{"activation": "squared_relu", "normalize_top_k": false, "router_logit_norm": 1.5, "lr_router": 0.000562, "norm": "rmsnorm", "rope_fraction": 1.0, "attn_scale": 0.33, "extras": ["capped logits"], "optimizer": "muon_variant", "lr": 0.0097, "lr_mult_qkv": 0.4, "lr_mult_down": 1.5, "schedule": "wsd"}
Below are experts of layer 8 (counted from 0) of a mixture-of-experts language model. Rows are named router (the router's row for the expert), up (a neuron's input weights, with its number), down (a neuron's output weights, with its number) and show model dimensions 0-127. Each number is 50 + 15 x the weight over its row's rms, rounded and kept within 0 to 99.
After each expert's rows: "gets" lists some tokens that make up at least twice as much of what it gets as of all text; "comes before" lists some tokens at least twice as common just after its tokens as in all text. This comes from a sample of Wikipedia text that the model never trained on. Tokens count by the router's weight.

# expert 234
router:55 48 56 49 36 44 82 42 68 41 21 45 73 50 18 58 39 53 62 79 52 37 54 37 63 42 54 25 44 68 23 81 24 52 45 30 43 67 51 45 64 43 46 48 61 70 17 35 65 40 59 43 47 23 30 37 60 37 36 31 81 39 69 62 54 52 78 51 66 65 66 32 49 56 75 60 63 49 43 55 53 62 46 65 39 29 50 55 45 61 31 74 42 37 43 61 41 30 63 42 26 33 57 46 52 40 57 52 49 71 32 63 77 50 57 57 28 69 41 62 38 74 36 49 60 50 64 15
up0:43 52 31 58 32 50 70 66 54 61 47 29 51 07 44 54 54 36 81 41 73 49 47 47 44 51 77 41 36 46 39 65 40 64 58 69 52 61 39 43 45 62 46 72 67 42 33 40 58 42 75 28 55 24 28 36 63 56 53 29 65 63 57 37 49 42 48 55 42 62 45 51 59 47 68 40 23 38 56 25 37 56 47 26 87 40 68 39 80 31 29 57 51 33 53 59 35 63 81 22 32 47 28 14 76 35 41 54 43 39 65 63 52 35 38 61 52 54 44 47 53 65 43 51 44 28 72 33
down0:67 57 69 79 74 46 36 73 22 51 48 46 61 38 58 44 33 38 40 65 69 13 60 49 60 48 68 44 39 41 46 48 54 38 51 62 52 42 59 10 27 49 55 63 54 37 35 93 62 46 62 35 43 55 36 45 65 34 47 64 64 66 58 74 51 64 29 68 55 62 51 47 54 48 32 57 44 77 56 47 66 75 64 81 51 40 45 47 53 53 52 58 71 42 31 41 62 56 30 62 50 36 61 56 71 04 71 45 38 56 26 50 39 48 73 70 52 65 24 51 42 35 42 42 69 79 46 52
up1:52 95 44 58 64 69 31 42 55 42 40 57 45 48 47 55 77 31 77 76 45 38 54 78 53 35 59 63 49 56 35 65 65 63 52 58 43 43 32 12 43 46 61 52 73 72 42 58 47 28 48 48 42 38 57 51 72 42 61 56 54 46 51 40 53 70 58 54 41 55 54 42 62 42 64 58 60 45 30 68 24 46 62 24 62 28 70 54 48 47 26 50 43 38 43 48 65 44 74 44 29 58 53 54 73 38 34 40 52 38 49 54 89 34 59 63 34 45 94 13 69 43 39 70 26 34 41 42
down1:23 49 65 36 36 34 54 31 52 54 43 71 44 63 57 69 51 44 65 31 47 38 30 64 68 68 40 41 63 49 43 52 43 61 52 60 43 29 51 19 69 45 21 49 48 18 55 35 40 53 57 61 64 43 54 47 37 69 37 36 92 81 75 38 37 24 52 69 51 58 41 49 59 56 53 69 47 33 56 48 63 23 42 58 75 53 71 48 74 73 48 57 49 65 48 66 57 39 80 42 83 41 25 53 50 59 67 53 75 66 80 43 37 49 83 53 45 47 58 57 28 46 40 59 36 53 76 53
up2:54 46 66 43 57 42 80 58 51 61 41 31 71 55 39 44 53 48 68 31 37 53 71 72 83 22 70 28 53 57 51 62 66 59 38 23 49 44 91 46 23 48 32 71 29 38 56 56 68 69 59 50 37 26 64 43 69 70 51 45 71 35 52 66 43 59 58 43 28 47 22 47 39 28 73 52 34 78 44 53 58 48 36 54 60 45 59 39 40 42 40 30 32 62 55 37 67 64 32 54 50 51 52 55 51 56 38 51 58 54 68 26 73 63 30 36 49 08 40 44 54 60 40 86 55 40 34 46
down2:46 48 37 66 70 50 45 52 63 34 50 51 33 45 67 41 18 62 49 50 40 34 20 66 28 42 38 63 35 67 65 63 74 61 58 39 44 57 71 48 51 33 69 37 35 58 19 35 51 55 25 65 43 42 75 34 49 28 18 76 45 60 26 66 59 48 69 48 43 69 52 39 52 63 58 56 59 53 54 54 58 45 36 35 56 38 75 46 17 47 45 59 20 26 46 38 38 18 41 37 30 33 80 70 55 60 28 62 65 71 44 53 37 62 36 74 47 29 44 35 24 54 48 25 62 54 53 43
gets: " ", "r", " of ", " h", " over ", " in "
comes before: "1", "2", "3", "4", "10", "100"

# expert 138
router:63 35 58 08 47 51 80 29 62 29 57 29 40 52 29 46 60 66 68 23 32 62 57 56 30 54 52 39 42 52 61 63 26 45 59 28 47 82 42 23 54 52 70 68 58 40 59 71 44 58 60 49 72 41 48 56 58 69 25 41 55 68 45 44 33 73 80 37 33 46 48 51 31 63 42 47 31 69 45 59 67 60 45 31 62 63 44 29 40 54 83 27 52 29 31 43 56 39 69 61 21 59 48 73 54 48 36 52 70 59 58 48 70 62 52 18 40 66 51 53 66 52 53 59 39 37 28 34
up0:69 45 51 74 60 68 45 18 67 28 48 28 58 46 44 56 50 55 43 46 48 63 30 45 51 32 58 22 68 63 44 67 53 53 29 53 43 21 58 47 62 56 76 66 53 19 57 51 52 61 54 46 42 14 54 44 31 31 28 64 33 54 71 39 68 36 33 56 07 66 41 57 33 32 37 43 43 65 71 62 33 30 65 50 39 63 43 64 59 37 73 52 41 51 68 40 47 52 43 54 60 52 55 37 42 63 81 47 38 38 75 59 40 34 80 79 58 61 45 44 47 47 49 29 55 56 23 83
down0:43 24 52 63 50 51 39 38 53 63 41 29 31 19 44 37 39 56 59 44 22 34 17 67 46 11 58 35 47 58 58 55 18 67 63 41 81 44 55 42 49 47 44 45 28 50 51 79 55 52 48 52 53 47 12 36 62 74 53 52 53 65 39 55 57 51 41 45 79 38 58 39 40 60 39 55 36 41 43 44 57 54 71 55 20 50 20 42 38 32 15 53 51 55 57 30 46 61 29 41 40 49 50 60 56 34 59 50 58 70 67 20 42 80 37 45 54 35 78 41 44 31 49 62 59 51 71 19
up1:32 51 64 46 38 45 49 57 43 59 52 18 51 43 51 69 56 36 66 49 38 46 47 79 37 62 47 41 47 68 48 44 61 52 53 63 10 27 38 40 61 45 57 50 65 44 62 54 71 42 88 57 78 56 84 24 50 63 63 69 47 41 45 57 66 60 61 34 79 46 32 42 69 53 61 15 66 54 62 49 33 48 62 57 93 48 28 42 48 40 72 40 53 68 51 41 37 63 56 34 44 66 50 52 67 76 45 85 46 48 54 62 39 41 33 53 48 59 61 50 57 84 80 51 32 54 44 21
down1:24 57 79 73 46 58 19 40 43 36 78 65 40 61 51 49 28 47 52 52 62 60 41 39 39 57 37 76 64 74 29 43 75 68 44 43 39 59 40 34 37 38 59 61 57 23 32 38 59 57 75 44 83 71 57 28 79 53 44 41 22 72 53 68 35 22 71 48 35 47 32 54 44 26 43 54 26 39 69 49 42 44 46 65 35 61 65 39 38 50 52 81 38 60 37 42 50 49 54 39 58 41 66 73 33 53 26 63 64 47 37 42 31 47 53 49 50 86 23 68 44 53 56 63 52 53 63 48
up2:79 43 42 40 34 51 45 33 51 49 48 40 45 62 62 49 57 60 25 37 37 61 46 26 42 68 36 61 52 45 35 36 47 62 67 54 69 59 56 61 49 60 84 56 64 79 87 43 25 42 18 66 67 45 29 19 56 48 44 39 79 46 66 51 74 63 40 42 47 40 55 42 46 17 66 57 31 56 37 54 55 38 65 35 34 72 45 64 42 35 46 20 27 44 69 56 64 62 31 67 78 77 53 31 69 42 61 56 59 38 74 28 42 32 36 34 52 29 44 56 44 34 62 54 51 51 50 72
down2:63 55 42 54 86 59 58 32 32 40 53 38 64 24 75 67 52 57 41 45 37 54 31 39 47 42 28 50 51 63 61 56 73 47 46 52 43 50 43 73 61 21 29 54 42 23 42 36 50 54 39 43 43 19 49 56 41 18 34 40 63 27 53 22 61 44 37 32 52 69 59 59 38 33 70 62 35 54 53 81 76 40 64 43 53 22 64 38 37 53 56 39 36 56 24 53 62 46 62 71 65 51 39 39 39 51 23 31 36 62 50 46 56 58 74 69 55 49 21 47 17 47 36 77 50 40 31 18
gets: ".", "\n\n", "s.", ").", "\".", "=="
comes before: "\n\n", " The", "The", " He", "==", " In "

# expert 114
router:40 42 61 51 54 62 37 46 57 37 63 42 64 68 39 67 64 32 31 37 58 60 55 63 34 32 63 30 62 76 31 50 71 48 48 38 58 66 63 54 36 40 31 48 55 72 77 68 56 46 51 56 33 38 37 55 51 54 25 48 36 55 52 57 56 36 32 71 39 58 72 44 37 58 46 55 62 36 24 54 74 30 37 43 18 53 32 36 54 67 48 50 86 20 45 30 51 33 22 89 39 26 46 34 53 56 61 59 44 72 67 39 71 65 36 35 53 99 58 69 44 69 36 47 48 46 42 50
up5:55 16 69 41 30 46 50 57 52 33 46 63 33 51 33 50 70 32 58 47 75 61 21 38 20 30 44 35 57 48 29 61 71 43 42 64 44 32 32 68 34 68 61 64 32 46 37 42 49 30 37 42 34 54 62 52 57 55 54 67 55 63 61 66 60 65 58 68 35 11 46 45 35 36 81 23 45 44 47 55 78 58 51 59 26 80 62 63 50 43 30 58 85 36 37 68 80 57 48 81 32 68 41 53 42 79 49 46 43 54 50 31 55 42 44 48 63 31 42 46 53 67 61 31 38 61 46 42
down5:30 40 46 55 55 34 31 46 37 57 33 93 62 69 54 42 53 30 33 33 58 34 41 45 56 49 39 53 17 63 21 23 51 73 45 68 67 30 43 26 65 73 71 20 52 71 47 46 54 41 67 54 36 36 41 50 40 46 43 64 59 42 69 60 65 59 49 45 35 62 65 46 50 46 46 55 36 53 74 56 45 60 48 46 52 43 48 85 64 62 58 57 20 27 44 38 68 26 28 41 33 49 58 52 20 72 46 22 40 70 59 59 28 37 32 76 59 44 62 52 36 57 58 50 57 71 49 18
up6:32 64 52 41 47 43 51 53 33 44 45 52 79 27 52 53 57 38 77 55 50 44 44 59 50 16 65 49 52 50 58 49 65 34 35 52 60 54 19 64 37 66 51 75 80 88 66 58 50 59 63 54 20 28 33 38 33 30 38 18 45 14 48 64 73 63 49 63 57 35 61 27 29 48 57 57 28 98 26 44 47 37 43 42 68 55 31 41 48 16 18 70 51 33 54 46 56 59 55 44 51 47 49 62 45 48 51 30 45 48 29 57 53 44 69 53 49 51 54 54 45 82 61 49 51 58 56 46
down6:39 54 59 55 40 48 28 39 36 66 47 32 42 43 48 53 54 61 73 64 55 15 58 44 65 21 44 61 32 51 69 71 42 55 40 42 71 87 62 53 42 59 66 61 72 60 48 30 25 46 48 35 64 42 47 45 67 60 31 19 42 45 39 65 44 05 48 70 47 54 40 77 49 46 75 59 42 48 42 74 43 74 47 59 59 46 65 35 35 68 44 37 35 48 39 41 26 46 52 32 67 20 55 27 52 43 50 27 24 64 32 42 68 59 81 41 46 42 48 62 82 57 49 53 44 48 67 27
up7:37 69 24 55 28 57 63 44 61 73 39 59 45 55 61 37 43 20 67 55 35 45 73 78 64 32 51 48 36 58 59 57 25 81 36 59 43 46 61 45 40 71 54 52 41 63 55 38 42 55 58 60 39 61 54 66 39 31 64 32 53 63 46 57 87 60 65 54 55 69 45 63 36 61 32 39 56 75 30 38 66 82 66 62 61 50 75 58 41 65 46 30 55 22 50 46 57 51 21 53 61 48 62 57 31 79 57 85 38 50 76 51 31 38 46 42 58 61 31 59 48 66 42 51 86 76 29 57
down7:55 40 64 60 41 27 33 64 44 81 54 55 61 62 64 42 31 56 35 57 34 58 63 72 37 23 41 31 65 31 43 39 54 80 63 62 65 59 59 56 59 80 67 29 45 56 50 57 37 59 38 59 72 48 25 69 54 30 89 55 40 34 65 20 45 44 78 37 37 69 67 52 27 50 42 57 50 38 65 42 46 62 48 77 49 66 73 24 45 37 58 69 56 50 39 59 76 39 62 52 50 58 29 54 45 33 83 53 60 65 58 36 34 38 31 21 44 70 52 61 41 63 48 52 37 22 66 48
gets: "1", ", ", " in ", " | ", "–", "| "
comes before: "1", "2", "8", "86", "85", "87"

# expert 180
router:41 85 31 64 23 54 37 39 54 31 42 65 48 52 33 58 49 56 44 40 46 33 36 40 48 41 42 30 44 50 45 64 48 62 55 20 51 65 61 73 64 40 46 67 75 59 38 82 64 67 38 34 44 27 72 36 56 58 27 70 57 25 67 52 61 54 49 51 50 83 55 59 32 57 52 71 34 68 32 61 89 44 45 47 48 30 43 60 53 68 57 81 59 47 45 45 75 26 47 82 34 51 54 66 62 76 44 58 58 31 58 50 79 57 47 64 51 69 52 50 60 32 11 49 45 46 43 37
up0:33 45 52 50 42 55 79 40 63 51 59 20 34 36 57 52 80 18 64 50 66 33 60 65 62 31 69 23 31 61 49 35 33 54 55 49 53 52 54 65 39 65 47 77 44 47 59 61 58 57 67 22 51 54 88 63 17 53 39 66 61 55 75 47 66 52 35 54 30 56 56 25 33 76 40 62 42 42 49 40 41 84 61 37 46 51 60 71 79 37 45 51 68 65 40 47 70 29 41 45 39 49 73 18 53 58 68 35 57 35 45 44 40 42 75 43 61 49 75 61 60 43 35 52 17 57 47 51
down0:66 72 38 57 77 39 69 40 53 55 61 41 42 29 43 67 64 36 69 81 56 32 51 56 18 46 67 58 20 47 28 25 44 76 67 34 49 46 58 72 64 89 43 45 53 58 50 66 61 53 66 61 52 42 53 62 55 66 53 66 36 59 46 57 67 45 33 42 50 67 61 32 18 59 58 42 36 26 62 67 29 63 22 47 61 73 41 60 56 29 43 77 37 43 46 45 76 33 27 53 35 42 63 59 35 64 45 60 67 47 64 60 34 80 80 69 62 55 33 48 46 37 51 35 59 45 61 56
up1:30 75 12 47 36 56 38 47 43 52 52 70 49 46 65 31 41 26 31 65 45 67 57 78 69 49 42 30 55 54 48 66 44 66 67 60 71 40 55 52 48 51 52 40 72 37 37 46 59 42 53 49 31 57 47 53 50 54 51 57 50 27 42 36 08 45 35 60 61 57 58 54 33 44 41 35 23 69 51 67 78 44 85 45 56 62 87 43 66 28 22 63 45 47 41 51 50 58 76 62 36 47 38 51 71 29 69 73 74 53 31 38 72 76 56 60 60 69 70 52 33 21 61 61 58 55 40 57
down1:15 70 46 42 59 30 39 48 47 46 42 63 64 41 48 29 65 42 55 62 28 71 40 63 57 51 57 75 31 38 41 66 39 49 29 46 57 80 45 42 51 48 38 02 23 36 34 50 31 66 68 31 70 46 70 59 47 67 41 62 54 40 21 36 25 36 65 44 68 59 46 61 46 42 29 22 37 47 29 51 80 68 46 71 42 71 52 43 36 35 48 45 73 80 28 29 44 41 71 40 42 36 31 52 47 44 51 57 34 54 47 59 47 66 48 65 61 54 59 45 50 19 54 50 65 27 34 55
up2:47 94 54 14 45 77 90 52 39 39 62 69 54 45 35 54 65 57 38 50 60 45 44 51 43 47 50 80 28 50 56 58 52 56 41 55 43 55 55 59 44 31 34 64 60 36 45 39 63 56 66 50 43 44 63 36 30 29 52 48 54 41 33 65 73 70 70 66 68 60 37 70 71 58 22 26 72 53 28 55 58 49 57 31 57 23 42 54 78 46 22 34 57 19 41 54 37 33 53 62 29 53 42 74 49 62 51 55 37 33 49 53 48 39 41 61 39 82 51 35 43 72 41 62 45 59 13 45
down2:29 31 83 58 55 73 58 30 40 35 41 72 29 74 22 55 75 61 81 47 56 38 37 51 42 59 32 39 45 31 57 40 26 42 27 41 48 35 62 77 32 51 65 37 58 65 66 39 39 64 50 52 65 42 44 59 38 50 36 51 22 55 77 58 40 30 65 44 63 71 54 48 54 63 43 42 42 49 65 36 47 55 45 50 36 57 51 79 49 70 47 58 86 42 56 26 45 39 50 55 27 80 42 14 61 32 55 54 44 35 56 46 66 59 54 41 31 37 61 68 51 46 30 41 76 28 81 45
gets: " ", ", ", " in ", " | ", ": ", "- "
comes before: "1", "2", "3", "4", "5", "6"

# expert 225
router:62 46 59 56 33 65 46 38 56 27 46 24 53 61 34 67 45 40 60 34 32 45 47 63 38 52 36 59 78 41 62 34 60 67 45 64 56 61 28 40 55 61 59 37 48 29 45 59 42 61 61 39 67 42 73 38 72 44 41 38 58 72 73 72 48 57 82 66 52 65 61 32 56 37 50 32 46 59 89 71 15 62 52 50 56 68 83 46 51 64 48 38 49 69 47 42 26 56 37 52 23 43 78 38 60 55 45 66 69 31 79 24 42 83 63 46 41 61 35 33 42 33 35 44 60 62 34 22
up5:44 21 35 44 27 66 59 47 36 24 63 41 36 25 63 40 46 72 64 44 70 43 38 23 51 40 59 42 43 61 52 49 42 53 49 70 44 37 53 29 26 58 58 37 59 21 44 59 15 47 58 27 78 36 86 71 31 36 55 58 81 53 42 43 34 72 48 65 56 57 39 61 49 34 32 50 39 31 72 32 41 30 65 73 50 52 52 35 64 22 67 50 53 65 51 58 34 41 77 32 46 36 59 56 47 55 44 36 49 65 62 58 65 57 19 47 67 47 53 47 71 34 53 43 16 77 63 48
down5:96 42 23 61 44 41 39 20 53 50 67 55 50 50 70 31 57 47 63 69 78 57 34 49 34 46 46 53 53 57 64 48 57 36 91 45 58 46 56 44 20 16 52 35 68 59 50 43 52 25 50 54 56 54 30 37 54 56 49 31 60 01 55 67 56 25 60 50 76 66 33 45 56 66 34 51 45 59 34 78 57 44 36 76 67 42 28 31 62 42 50 52 60 45 74 53 66 45 65 73 65 47 38 47 58 32 56 36 47 75 67 35 39 34 52 39 58 48 31 43 49 62 49 46 25 53 54 46
up6:00 39 01 64 64 55 58 59 45 41 28 49 33 22 50 39 65 51 58 45 56 42 61 43 52 31 49 39 64 58 48 24 52 57 54 57 47 52 29 34 82 40 69 54 54 54 55 66 37 39 68 57 61 49 64 81 42 34 45 73 49 58 53 69 56 73 33 62 36 44 61 54 29 58 58 42 42 60 40 59 70 33 14 53 52 56 69 64 28 36 52 37 33 47 38 37 45 47 41 72 70 71 40 47 59 54 66 49 40 50 55 54 46 53 38 74 72 49 52 48 45 50 54 68 76 52 58 63
down6:68 46 66 73 58 40 35 60 47 32 63 54 48 69 69 43 43 34 37 50 32 60 53 71 52 58 82 39 49 41 66 43 53 22 51 18 70 72 35 47 55 37 07 83 41 28 40 58 96 50 36 50 69 38 59 61 50 49 40 48 61 58 34 40 64 36 41 71 49 70 57 40 64 52 51 41 42 65 67 48 67 44 19 46 45 56 70 53 53 43 63 62 25 70 66 42 26 47 33 57 23 32 49 71 52 39 52 37 63 49 83 47 43 59 57 42 33 39 57 47 46 64 66 34 61 76 54 33
up7:52 58 55 42 46 30 51 43 72 39 68 44 40 54 35 53 52 16 81 63 46 36 67 69 53 38 37 54 60 36 53 53 63 39 40 54 55 73 49 79 48 68 67 49 69 45 58 52 31 47 40 57 12 99 42 33 43 65 40 52 75 63 49 50 49 60 58 43 33 69 46 35 52 60 38 54 32 57 64 27 64 61 57 53 85 43 75 39 51 34 59 48 53 58 54 50 56 19 76 33 31 51 56 55 65 42 57 49 64 65 13 45 48 23 36 55 72 52 35 36 38 43 38 74 63 58 45 24
down7:83 50 39 56 37 26 49 62 55 33 26 47 46 55 70 67 30 27 64 37 43 49 48 47 22 31 72 79 51 39 63 51 59 44 53 81 53 51 38 58 51 70 70 07 34 32 72 39 41 47 41 91 69 42 79 57 71 61 42 60 56 56 66 33 65 72 50 52 38 62 64 61 43 46 45 45 54 52 56 41 68 38 35 56 48 60 48 51 24 66 64 55 45 48 63 74 55 36 50 72 46 48 56 29 62 47 51 43 68 16 69 55 45 59 52 19 60 39 14 41 26 49 46 42 46 35 44 60
gets: "\n\n", ".", "\n", " G", "==", "s."
comes before: "The", "\n\n", "==", "===", " The", "In "

# expert 130
router:50 47 62 56 47 78 43 33 14 43 48 46 50 51 52 63 47 28 41 53 62 40 31 50 51 56 70 54 37 22 74 49 40 13 57 75 47 33 72 64 37 37 73 42 50 42 60 42 23 42 47 64 63 33 52 66 33 53 70 55 54 45 36 35 38 50 46 29 59 59 42 32 28 54 35 50 51 44 56 48 40 70 74 54 66 86 70 45 71 43 22 43 60 99 43 58 57 47 43 48 59 53 59 56 70 62 55 69 57 21 61 25 64 55 38 53 56 34 24 42 60 31 31 55 69 28 73 37
up5:51 41 34 52 29 62 69 32 33 55 53 66 27 61 46 34 73 52 75 20 41 60 50 42 31 32 49 60 35 52 68 46 18 52 71 26 61 43 69 66 59 28 35 68 61 22 52 56 55 53 62 50 63 47 51 32 34 49 59 53 37 60 25 63 55 34 57 35 79 72 41 53 79 45 63 75 68 52 37 36 63 80 58 59 32 41 38 66 65 20 17 51 28 29 27 39 46 68 40 37 48 47 31 61 62 74 35 18 38 62 46 56 53 50 58 43 43 63 37 50 68 40 67 56 59 39 58 50
down5:00 45 59 52 57 45 63 54 69 54 95 27 36 52 55 40 65 61 41 11 17 62 55 49 51 69 42 76 68 47 61 46 20 39 46 47 62 44 33 40 50 53 40 57 55 53 58 75 47 60 70 67 53 68 28 61 35 36 67 32 39 47 71 52 47 64 53 53 63 68 69 38 73 58 69 21 60 57 45 50 44 42 55 60 53 48 45 46 45 59 43 52 78 55 69 37 33 44 64 52 68 40 54 65 55 49 59 55 75 19 38 56 33 60 45 69 56 47 77 35 39 51 75 62 68 25 60 63
up6:22 28 65 67 24 59 21 73 61 49 58 63 28 44 34 77 17 40 25 45 54 55 42 53 44 55 54 60 72 46 66 62 45 63 60 51 32 49 50 20 49 80 67 58 32 49 17 54 40 44 80 36 38 43 31 44 49 63 47 16 53 43 19 19 58 52 73 30 18 63 71 59 45 59 39 59 56 30 56 41 58 58 47 65 58 48 50 66 64 53 51 39 75 47 52 64 62 35 64 22 38 51 60 49 66 58 67 55 38 50 78 47 44 59 49 42 62 40 67 55 57 50 46 76 55 34 55 64
down6:72 70 94 28 60 53 47 67 46 52 35 36 56 48 79 54 25 80 52 48 77 54 55 49 42 52 47 45 25 62 70 24 35 50 53 30 28 56 65 30 83 41 49 59 44 91 58 44 36 40 35 51 77 50 53 49 63 50 51 37 51 55 58 50 64 59 65 31 53 36 63 51 35 66 69 28 67 49 51 48 45 66 66 55 65 55 21 46 63 38 43 37 42 36 44 42 64 66 50 64 72 57 56 37 52 46 82 80 38 42 71 47 63 36 52 49 55 41 26 43 32 44 30 26 47 58 78 67
up7:38 62 39 58 59 55 51 50 60 30 37 23 44 61 33 49 56 38 56 56 45 40 45 35 51 58 70 61 49 32 51 51 14 78 33 62 42 36 48 56 57 30 68 63 66 32 41 52 43 48 30 50 45 48 38 33 50 19 69 74 63 53 35 63 41 31 63 42 45 50 80 32 68 33 33 65 66 34 55 43 32 50 50 28 76 36 61 44 60 28 63 29 55 67 68 55 21 45 54 62 47 83 39 69 76 71 62 56 31 38 79 26 42 26 44 41 77 36 76 51 30 42 64 37 50 63 68 63
down7:31 52 42 41 52 72 37 57 79 47 37 62 59 56 58 49 57 60 65 41 72 49 20 38 25 36 53 61 78 36 53 40 60 56 46 66 34 73 32 73 84 45 54 44 44 32 70 41 38 54 56 34 36 38 51 40 55 55 29 39 42 29 21 63 39 36 62 69 26 74 46 37 24 34 34 62 35 43 40 37 85 66 47 51 59 34 53 49 31 57 29 17 47 54 34 22 65 75 60 58 58 40 54 68 48 58 61 48 36 80 52 74 66 64 54 34 52 32 49 52 47 76 61 64 57 22 43 42
gets: "000", "0", "00", "100", " km", "10"
comes before: " | ", " |", "–", "; ", ".", " m"

# expert 210
router:47 62 56 78 66 64 62 20 48 36 50 59 52 45 54 68 51 37 44 32 49 32 47 44 31 54 46 68 41 36 75 41 33 57 29 37 68 53 35 25 46 45 35 54 32 30 42 71 47 59 61 13 69 67 46 70 58 47 40 45 50 29 63 67 38 72 63 63 69 63 13 28 40 34 72 45 63 34 71 52 65 48 17 50 45 67 66 55 51 54 50 50 48 29 27 48 43 64 53 54 26 32 55 68 12 24 81 62 50 58 37 31 50 51 62 57 67 51 56 28 41 46 46 40 73 29 50 40
up0:34 74 39 37 45 61 39 48 61 57 37 36 27 62 57 71 35 29 38 38 45 21 31 58 46 51 52 45 38 63 53 70 26 49 56 37 64 78 40 55 68 53 82 64 37 62 46 28 48 27 34 40 49 52 40 64 56 36 52 54 83 30 33 56 14 59 65 52 40 63 38 28 43 63 51 51 60 54 55 67 84 48 49 61 68 69 33 34 17 53 42 54 36 50 36 43 50 51 60 38 53 58 57 88 20 42 40 68 47 44 25 17 36 49 56 54 51 54 61 36 34 34 56 31 56 18 67 62
down0:89 33 28 72 55 33 52 67 36 21 79 64 52 53 65 81 42 34 36 56 51 39 39 64 55 53 47 64 58 65 50 49 51 21 48 64 57 42 45 75 39 59 36 50 62 33 61 39 44 64 34 64 54 30 73 57 42 75 44 63 48 65 79 09 29 65 48 44 31 47 76 58 58 57 34 23 47 70 63 50 49 56 33 59 50 51 40 58 46 40 57 30 64 42 46 33 17 37 31 33 59 34 53 35 54 62 47 67 24 45 57 45 69 61 55 45 58 79 47 44 26 49 48 19 53 31 57 60
up1:75 56 46 59 51 43 48 31 41 50 56 68 42 52 49 75 65 48 73 72 67 69 70 63 19 57 33 62 59 50 60 18 73 69 37 19 60 33 32 48 57 65 32 77 72 67 64 51 68 73 32 33 52 41 48 60 37 27 40 39 63 47 44 65 52 37 42 42 42 60 59 49 65 52 62 64 61 88 33 56 56 44 80 37 58 62 55 58 36 30 38 41 59 53 57 47 62 56 49 42 48 58 46 60 66 68 63 84 39 59 44 87 20 69 60 64 40 37 75 51 70 64 35 31 63 46 65 46
down1:33 79 49 61 46 48 54 31 32 37 51 57 66 70 42 72 53 53 58 51 48 60 52 77 44 58 45 60 81 47 29 51 26 75 42 65 43 69 64 30 54 43 34 60 49 83 41 55 59 59 48 47 47 55 25 61 68 52 31 51 78 45 66 57 65 36 44 54 41 52 67 46 63 37 64 67 46 80 33 32 59 40 53 61 62 18 59 69 43 50 53 53 25 63 43 57 49 43 29 44 58 84 56 31 53 60 51 99 52 41 51 35 40 21 72 55 46 51 45 57 67 60 41 63 55 20 27 16
up2:59 27 12 56 33 79 59 22 66 37 66 68 71 64 40 39 44 39 41 66 75 26 65 55 49 68 67 95 49 34 58 62 62 45 40 60 49 31 49 21 20 56 59 49 57 39 61 37 62 58 36 28 41 47 57 64 62 45 47 46 25 81 45 56 41 42 55 60 34 37 55 65 41 52 59 43 47 59 46 39 44 55 43 63 47 60 92 58 55 18 32 46 49 44 66 69 43 38 34 47 26 40 41 27 71 76 62 24 49 50 44 27 50 64 52 45 36 59 57 49 50 57 78 45 64 59 52 45
down2:53 57 68 63 44 52 58 62 49 06 41 72 39 19 76 59 55 50 33 59 36 65 65 40 31 44 43 54 75 45 50 50 37 40 49 45 67 38 34 32 72 42 73 45 45 42 59 54 62 57 38 48 56 50 52 45 51 91 46 23 76 32 62 76 35 63 63 67 73 62 54 43 54 60 55 67 36 53 78 83 60 40 61 51 20 41 58 70 37 30 26 55 56 48 57 60 50 32 56 32 51 56 45 79 24 41 50 63 22 24 66 84 44 45 35 59 45 59 45 40 43 63 53 55 29 57 57 41
gets: "\n\n", ".", "\n", "\".", ").", "s."
comes before: "\n\n", "=", "| ", "==", "The", "==="